Experts of a small language model: vocabulary 5156, 64 experts in each of 8 layers.
Below are experts of layer 4 (counted from 0) of a mixture-of-experts language model. Rows are named router (the router's row for the expert) and show model dimensions 0-255. Each number is 500 + 50 x the weight over its row's rms, rounded and kept within 0 to 999. Numbers have three digits each.
After each expert's rows: "mostly gets" lists some tokens that are sent to it at least half of the time. This comes from a sample of Wikipedia text that the model never trained on.

# expert 37
router:516437409526389531494527418513535589492596507377509589452453410462498418582523478526533521391429525459498492563488535578589528404481472458528451513453493508522496510412475500475360526503562455458466474432489491399515435521587572538428510455560554461508454549544494474559408511485461548483560527431462512589486505524523514437523463518518542440581438510507539541571442597539503530532505492500499524527487451466519421518463417642522501549508465485522489469511518469493428517582493604457538499412456521541491564484522534491524519510478495514473540393606451515443510404539549443473528446506583509631465476460542510563459486564564473454454593618492476488461500538539459547547466442465477630543542452500468504432463481575494438514537480447469528477587466523487467535443478469
mostly gets: "|", " Born", " |", " DF", " *", "\":"

# expert 14
router:513466393508411506541457426469575527481639503429530523490534422496491556411519508482514522416436543532462497502518584497487480411495483550474479541465585505468489556485425547498402467421524428500415472428490509463425427591498493499496543482556525446520395456575485460509400486557445506472542483575554553601490517506487532556495388550536442439573425575495549433519442558511453418527471553403531451430480487527528324492450441552521566569456435500416429515468534498418383577572458519545500468410437492520569537455547560443502547510507433498469503522559433522478529409550527467466512475515501501551471438534531516562434483468565496471417576548548480475494472560508512601481537468453535560493520554494514565497492521466452428530474481455506521453521515508481454460396462545
mostly gets: " from", " In", "In", " in", " May", " September"

# expert 0
router:483398441471446536478515403424534512449641507436450568456536404474552528536508501529466514412472507431495460617545563595497488440502367519534535528472546474468420536417466421480483506465448491529436550438513490508453481515599568603436462465505501524555520456545478456515509485515419516466527500542514497623478440445501535487538441521501497446523442493519543493577467547610459543500511419444561476545355455445513447514426525595557419568388465459480383432523460458518469474549457552510525446461579496527452546549619621541520461459378508483426535509523484463529526478526503446487555525478517459565540531508507482505438497557533510495427558521516505502540456590514569530544580506436551529496486523459519544469474421548478464518490506465518508445511580509438450573533427454
mostly gets: " National", " League", " football", " national", "ational", "ological"

# expert 31
router:546375390498395542534566382379503498476536452436447524482584455476552439538569472542553658378501531424446456504466527586493559485442465482550479523498467535458415528536392431454405532458496534462488517393510451475423498564478543545466490375520558487508412482509492508536480540533440481546591498575531583502484450475511490466463476487578512485590424509603536478604533567486482482531478470504508457514473505441538460525433402661494481545437527494492467485534538494495484502596506500544516497356516476564503461447542578512530453469471507513521573475505453521514498448461552365506563446506544434540495528520450509570496501513551474484517596540492496501432513513445535609508460488515486473515473477502427508517516496522475495511452446459546461474520546544455401516433489471
mostly gets: " No", "-", ").", ";\n", ");\n", "."

# expert 19
router:548460500481412451484605412484559572353669526415398557487555388512510463511465422453481525408485528384518462574452552516530522491536435464527460508482522496505492532497493459492472528549474502504477475340514484451497461509586566461430595423594469475558528501506452488431473462498501508512535520505523567559499467511559461475451453477504579459543424510531547470559453518520457507539420410421550416545451480553510494511574468579476542550419509431471427459560555501461467538494506437470551497424520475545516431520509583425497540531400472524416519472503391536527474489548503395532519481562585535539536461566536458543465522520506470494495527544484487472463445522545508552552486460413491543470568402423422498456486514498488439480454392494503455429537474595469504514478436558
mostly gets: " support", " help", " attack", " return", " cover", " land"

# expert 42
router:519438481523420472495576374416613534421666481418458481513527474447563511423515460439463587475483475464501426570566559593478468415513445471513476543497507435442496570435412446480468512446437565438457521374585473495488476474465565534469521501544500463463447500576493470482500549452437539433473569490457566538565522470556472433534431515481474426584455574548523472508527493558522467571466449438508532530470484471584397406505475608547482505454531513453499448561501513447460554591515447484494467456514485548452555541474581425529460476411521548489471501512417529476493424602456442571504472495515458570551485476507465529504493518598517462450563520499430512410410503497513560546497436441515508469526465427475602532443552545439468438530390467550463528535553543478498520477514545
mostly gets: "ation", "ment", "ations", "ition", "ction", "ctions"

# expert 6
router:448464488462446498578561460489560533499494471390431563556458458441513565551511423486553531451494529442461415465480548580526586393471450516412445533393482544474500529501517386438429519428499510510459540396506505491446498482478559541481520478663548491514479467464475458469516531547494496431495500436486523578519467487526518502464364549507499446560479578518517494536489538532484499511486541504450486499453423530498460544493447595534598571406517486579431380571571463488434519646509516482499510436557522530495516534535546549563477490371508548489528406440491507454492522604450464492602474505500480556541543521486536521494478559604524459473621571568478503487400498506451577569497536532528563534558474433475506455487407504507448536548428438538456500585566487539533524471447501
mostly gets: " his", " her", " ra", "ct", " Gu", " res"

# expert 5
router:485463481507317513592574399480540581427648473469463504442500419462534455447466520495380592461462562451497388507485601494512423496510462452486531501439525570476506534454557539470442609456475482487488429377563499462422489561581488496447475510620489477608463486480445465406531579576499546556560454509482567597496459536515516469450503530576394452482420634465536523570448537523491528506454520463544479472452427517505480446455463581514487552455571474532506460500491495499519496539470561512503462462474481539513562480561583549525549437416493590516482508510454531495486439497540459442518489474597475580476492515601495546493497498478490460438588575453500533483401496515438515524439504484526582426496548506517470511440519479464487494492496504529470410460549536533450484503457558
mostly gets: "ot", "are", "ge", "ant", "et", "and"

# expert 23
router:473476398550395521518540371443577536461717491357404487559566457423495485511483426493559542431489504449493499605445531609458494429468477432474394491490525547395464602456470466445495524532530558462441455357547489419412465462506531541479540486535540478546524486542500408473452560518429557524445544521410522521503470454523534414537411583536534486530481569534524434545506538555475486529440494498505507517459450445583374476425488581518497483423487511449502429487563430428433549505554456503515493408489511541540556550525584552493468501497487547525486506464475489497477435512497489499530507486527494607503548482537532533454447541533496453458549503526478506526389501484501613485502450489499518471462517531511539451447557490409449485471489460494525494513537428528468509447464516
mostly gets: " film", " time", " years", " career", " season", " album"

# expert 16
router:465439381522402568528522450478496531464520499480444584442509402498519512551523460456483599469458443450527397511529503546582555392480359481462509612475552492510409445369551396501440475407561488508492485382519507421473461571545498559481533477417477464520490487551500497521463452515510479500469523522503578555551492512561480442508420507405472462480374488504535460497430545542478495520466417423584397425446431492613445494448416520436558552417541462471459477530523478507503505542511494559483476427527488469457555419550539481568459470370509491509513454547508465444528437536517447476537479486591467579491435449466529499428413561574470425463508529521521483487471522447466541524491429451549496498527470499507565441482483511510499527506442440539541437493449501486524562366458505
mostly gets: " s", "c", "C", "F", "f", "qu"

# expert 35
router:519425435500417538461501371486531550511514421439504535486505456450541570508525407516505593445435501402475485584536522571484457419424460467550455470490578569493489559435447478442402460460530495501486576362514497435431450530513591561444507431523501519488421433589523493528406537582435490527454593395432550514445558450479524487507366569560442426524439598502529478488468500548511536486429496443495412547417501486490475506461435554476572556430468494410494518529530475496494549477543597531554447454510484521573547505549529582544538453403472521508490478446506549572472470546489399498540483485579483561518504486508550599442505480515506458463649560518502442459461543524450518466532418483505562481435428508486513482527502477482434495537406432512541438501515531479451496506452501
mostly gets: " de", " De", " Man", " per", " El", " San"

# expert 27
router:549387456521428510538445492487588558440618420338453571481493399522463523533532481494526545467441519426520408508444565525568505477524458456500476512451577484445401481438493412472446552487583531477471527420512526409469431441465540536513470422527550511457557475551464517448432514524394445488550493477400534578501499439488523515474364489544530433543467573562608451522474507549449505553469461483572409560466474522459549430440420618527555590442488467494414448472544530494521553533463495505465466427484458539568536469518580509540491470391485518451498549494482493583489475570473456454509472513571487572473523468483532564517543521516481486436589545517522498493397524501482586525471452497546494435525497512540571516430477503488433482512451430454529451537519580490414543419482563
mostly gets: "7", "6", "8", "–present", "5", "4"

# expert 34
router:501504478515456485470506400471597598460637432395460512527480479411471533480532479517491612386447533481427442543547491551546505455499439460449466616446533531505479537491514462446522522487566483465466479336485480447443461468622541600516550427476532487550565504556503430414460574506397509526467504475445557542458501476516519501505407554526446492550439537539470496546503537516464503504449523407601449516372475480545424536454506541542502531462514485537442401557489440446422554526499506526479520370460459535535490483581584485480450518419533534452478528508471404575490423529492485502524517513568456631496500486516501538413545488500514519440548545543469498503502555590521565559465494436556582468495434519451501454454519537501448520531489443554499491546473495410522530417401504
mostly gets: " won", " %", " votes", " points", " MF", " Votes"

# expert 15
router:531462475563388551476439470490467580471592462458455546484533408473447469438474411461551571454474504468444451527541536513494487490540420500463481527485571474482510499438505432446563546489625546472539437417578519453437509482517572551445577498514483515474419493600477531450464544453402503522504496563415510497504583563542540463455431496546512429530409454517522476624510548564447475520468441488501460576386492541492429468521558633558510593480449463439368526487557479540446520526481577515526512421493491538454489557555521469597482444458443506478457535565421535494445534554487393508603485451542458544466557510550507640450542533518527530494617584550515539536489536455514602485557447551544518443506419485428548431482459557493542467480418501486509509546493492530492523479491475
mostly gets: "l", "ist", "aw", "al", "ind", "att"

# expert 32
router:488483480550436516548506428477557567464525389429422568505472409468422512499472492489483525406516498482547413530602583589588562561507475453559412445459572450460494480442461478359396454511558512477426560327506538424466467517595534525475506437529613512545456492555489413510458486487463519484503453558453527520511526446509477461467376550539551462525497518481558440563506554465492532536462478473465451545476434477502485422492474628528530538439497466458465522482504463486428523491482511452445502403477530499510497476469638441605445434495549511384495515581536444489454476526461424546558551441528485557471557567503486601407558485520552465465543509485539510474443560484420539523479489465521562476462475449451558484483423493469442544450400523498499476512538536535560545494458520
mostly gets: "ig", "ip", "ib", "born", "if", "old"

# expert 24
router:447414480536368540480508497555583561413521388483466534572468455453456484513485420565524500429434574480540427547604496587571470469514494502442541519492498489434480489434442475435439511427566463478482482363549485451408411508559546481442528486514490472562516430596482467418448497503410476404540521515448576510445501552454510485433476540509589442549420484487499515568497621555475482485509466447476531509395497499497437584489385551543543522346531458505467451549525487446496503594413547520520492448510524520537544538595570526543485485402532481412509516548504513453449467500508468529521404588519470591485499550506541626508472567545490476464604498541482550436457452500511491523497493470490542516458454543525506466452499546437466485453398445513498498532452470524426481438514474
mostly gets: "h", "j", "p", " Kh", " Mah", " Bh"

# expert 50
router:460421486561406534572554377414514620461550477412465485514438404505492543497538422520493564425515487508512405512539529579484543460522462515534408540468566504497520523429442497489437561444515491523487459385537457495480549497535532504445488437506503437534474505508535465425386502523397474476493462498495527582421473473472532493487414525484584418552398584619466506555378537512422470571466517484557468527546541424528451475523451543535588499444465466456469500517506471556461493529456495473527562416501556498562518499509633545608525463404522547475497446510525520495474522587539408476462432473623504483535531540508549518468513578572501549461606613557475493470496515580471531496517458530521534426518517484491522447452546500491496522492461516431416460626527546488453504468421466
mostly gets: "ur", "ak", "ang", " o", " sec", " Pat"

# expert 45
router:523449421480408551521517371420593490431656428432490508481581436473482557500459516502574565502406549505522446463541616586529541440483467506435529507443602481417502594484418478472493462431528436489404510459515513520475460511501537532472553499549478479538488491611488486508434490515439498467516509462467550511559498506538507567497447573581487396593378568475575507441433560445395485475482535442554433412489497494489381460456466545508597535410440526493458551525563464472505488555518528597488445464460499517514567525575547439469523530482532478502485489583455505555503447571536445464496510521488497553457516525543439568524509499547480470419606529536526430501446553506548561447475460421476561525513471507470558443456528487462468549510529460549439421491547570459480488402427501
mostly gets: " for", " from", " with", " on", " in", " to"

# expert 58
router:522403449491398499468542382436570558414620477448461510496555391441543464484485459477546523470500495363565406551472520547552482386513385540506481442538530553442393529420486428459405539514589496511470526418620522451518471468592614596488490424571519499509452472549552514438365522499472444503512551523483565508543447513524553423447427512506500435500472533551595476613458497559453523477511459510488447498516458536539450450424483523511568540409470509441430468532515485478435536589497453549504514443490528597500526443538478503503482506427456499430432535535446513545453534562505453549524480499518502627554490492462456569461444531502512479477549540506494507454477559477489601462503522489504561523521544467544509464487514452544470550573423427495509505560566512515489562485439514
mostly gets: " USA", "RA", " ITA", " JPL", "ST", "BC"

# expert 2
router:485448396513402530472522400524510483520611490429491517495565477515555458513482493526515595519462516452446406595560584508597508382531421524525478529411558519436467489473442486477486468493551486489519504326549515464477489503574526521480477420541482489559520443574504443437485522505489442572496548466527527527456485484483482516439313552516521496633360500518506497526439564485531451594472496536465504501463449503592395483468497548472550571478537441486455547605545522493457505522449464555523480422505516553547499492518476502590484495478592572484502531528372498490533439509526457494602496508534519492572575495533461496466567490526580474368526516516546511432459522475477460497486517465521549473512511469451518468464413518462410533433402387504448452528523514476490435471501411
mostly gets: "\n", ".\n\n", "\n\n", " |\n", " \"", ")\n"

# expert 3
router:436432536489400476514538457514529568425646510377515550566520462427533480526450467446467618415510550429522518517488541517540464450431485544384500508444599449424483498441504409431441501501517471465459552401522482492420445524616555467441496423500512570547504496525540417495386522518449460542550466513477524541516428510463560432505459539516523522550441471546535489642487546501474531484522574484520563483425537514552518562448418636495581553456483486465460418538463464397476506541428540511520514460513506558466487480541592450527490482394504515484483496489413496470475442497490379533613503521531498544534590499436479588487455508569525479397503502518486494429492517482492508490510522442491613445497430499449529534515484480449433564519458473447535432575546571519466464515465476
mostly gets: "yl", "led", " them", "ning", "ling", " make"

# expert 44
router:480440489441415484484538414476515496494518383441512517475530510471464538505537453496522580475566535483448479530565586538571459424519483535459485534517534497468442520455462478439386511473533472544526470318452460431405459502594557567464541446485458472489501483602530512433439501510430471485528531492433590541395518433485560444480420506457510517559392499489531457590487603542498532504480463464569470536420554543477437439518412563454541553399556363499446489484588446485454480474490452501477515406467531480470468493531597522476479441469474511491514469543472527463528436556475376543632422491563459561570483486571513546491529476530394426480599541525428527437425516471500525537504454457517538488450493554485472493528517569468408548492507521501451450599548518487490566444469507
mostly gets: "az", " Slov", "enn", "v", " Raj", " Lind"

# expert 47
router:461358415561400536562468420460622454466485456391460515450503472509523492441552513467446535480477507400536450553501574549502456354464433483496440537440509494475459535453535454439472489496514490508457516474562521489410454509524535569507508483525494508505507472547531455547528527481365506532393537498499571539499423487500532465461391532521492419543412551484544548568440590540438524602401481439518463541399477467540463557545462518502524495392500424498454482550493479495488475521435545491501490371484489536513529467577543428492425510414488516470522439481459549489548480565565403483507451478518492506506468568515444607441536551459515488487567579514506497385409595522468591485522533481420575503486533529489553470478426464482509566475486405536504485564479514533394492454511584
mostly gets: " the", " a", " an", " f", " The", "The"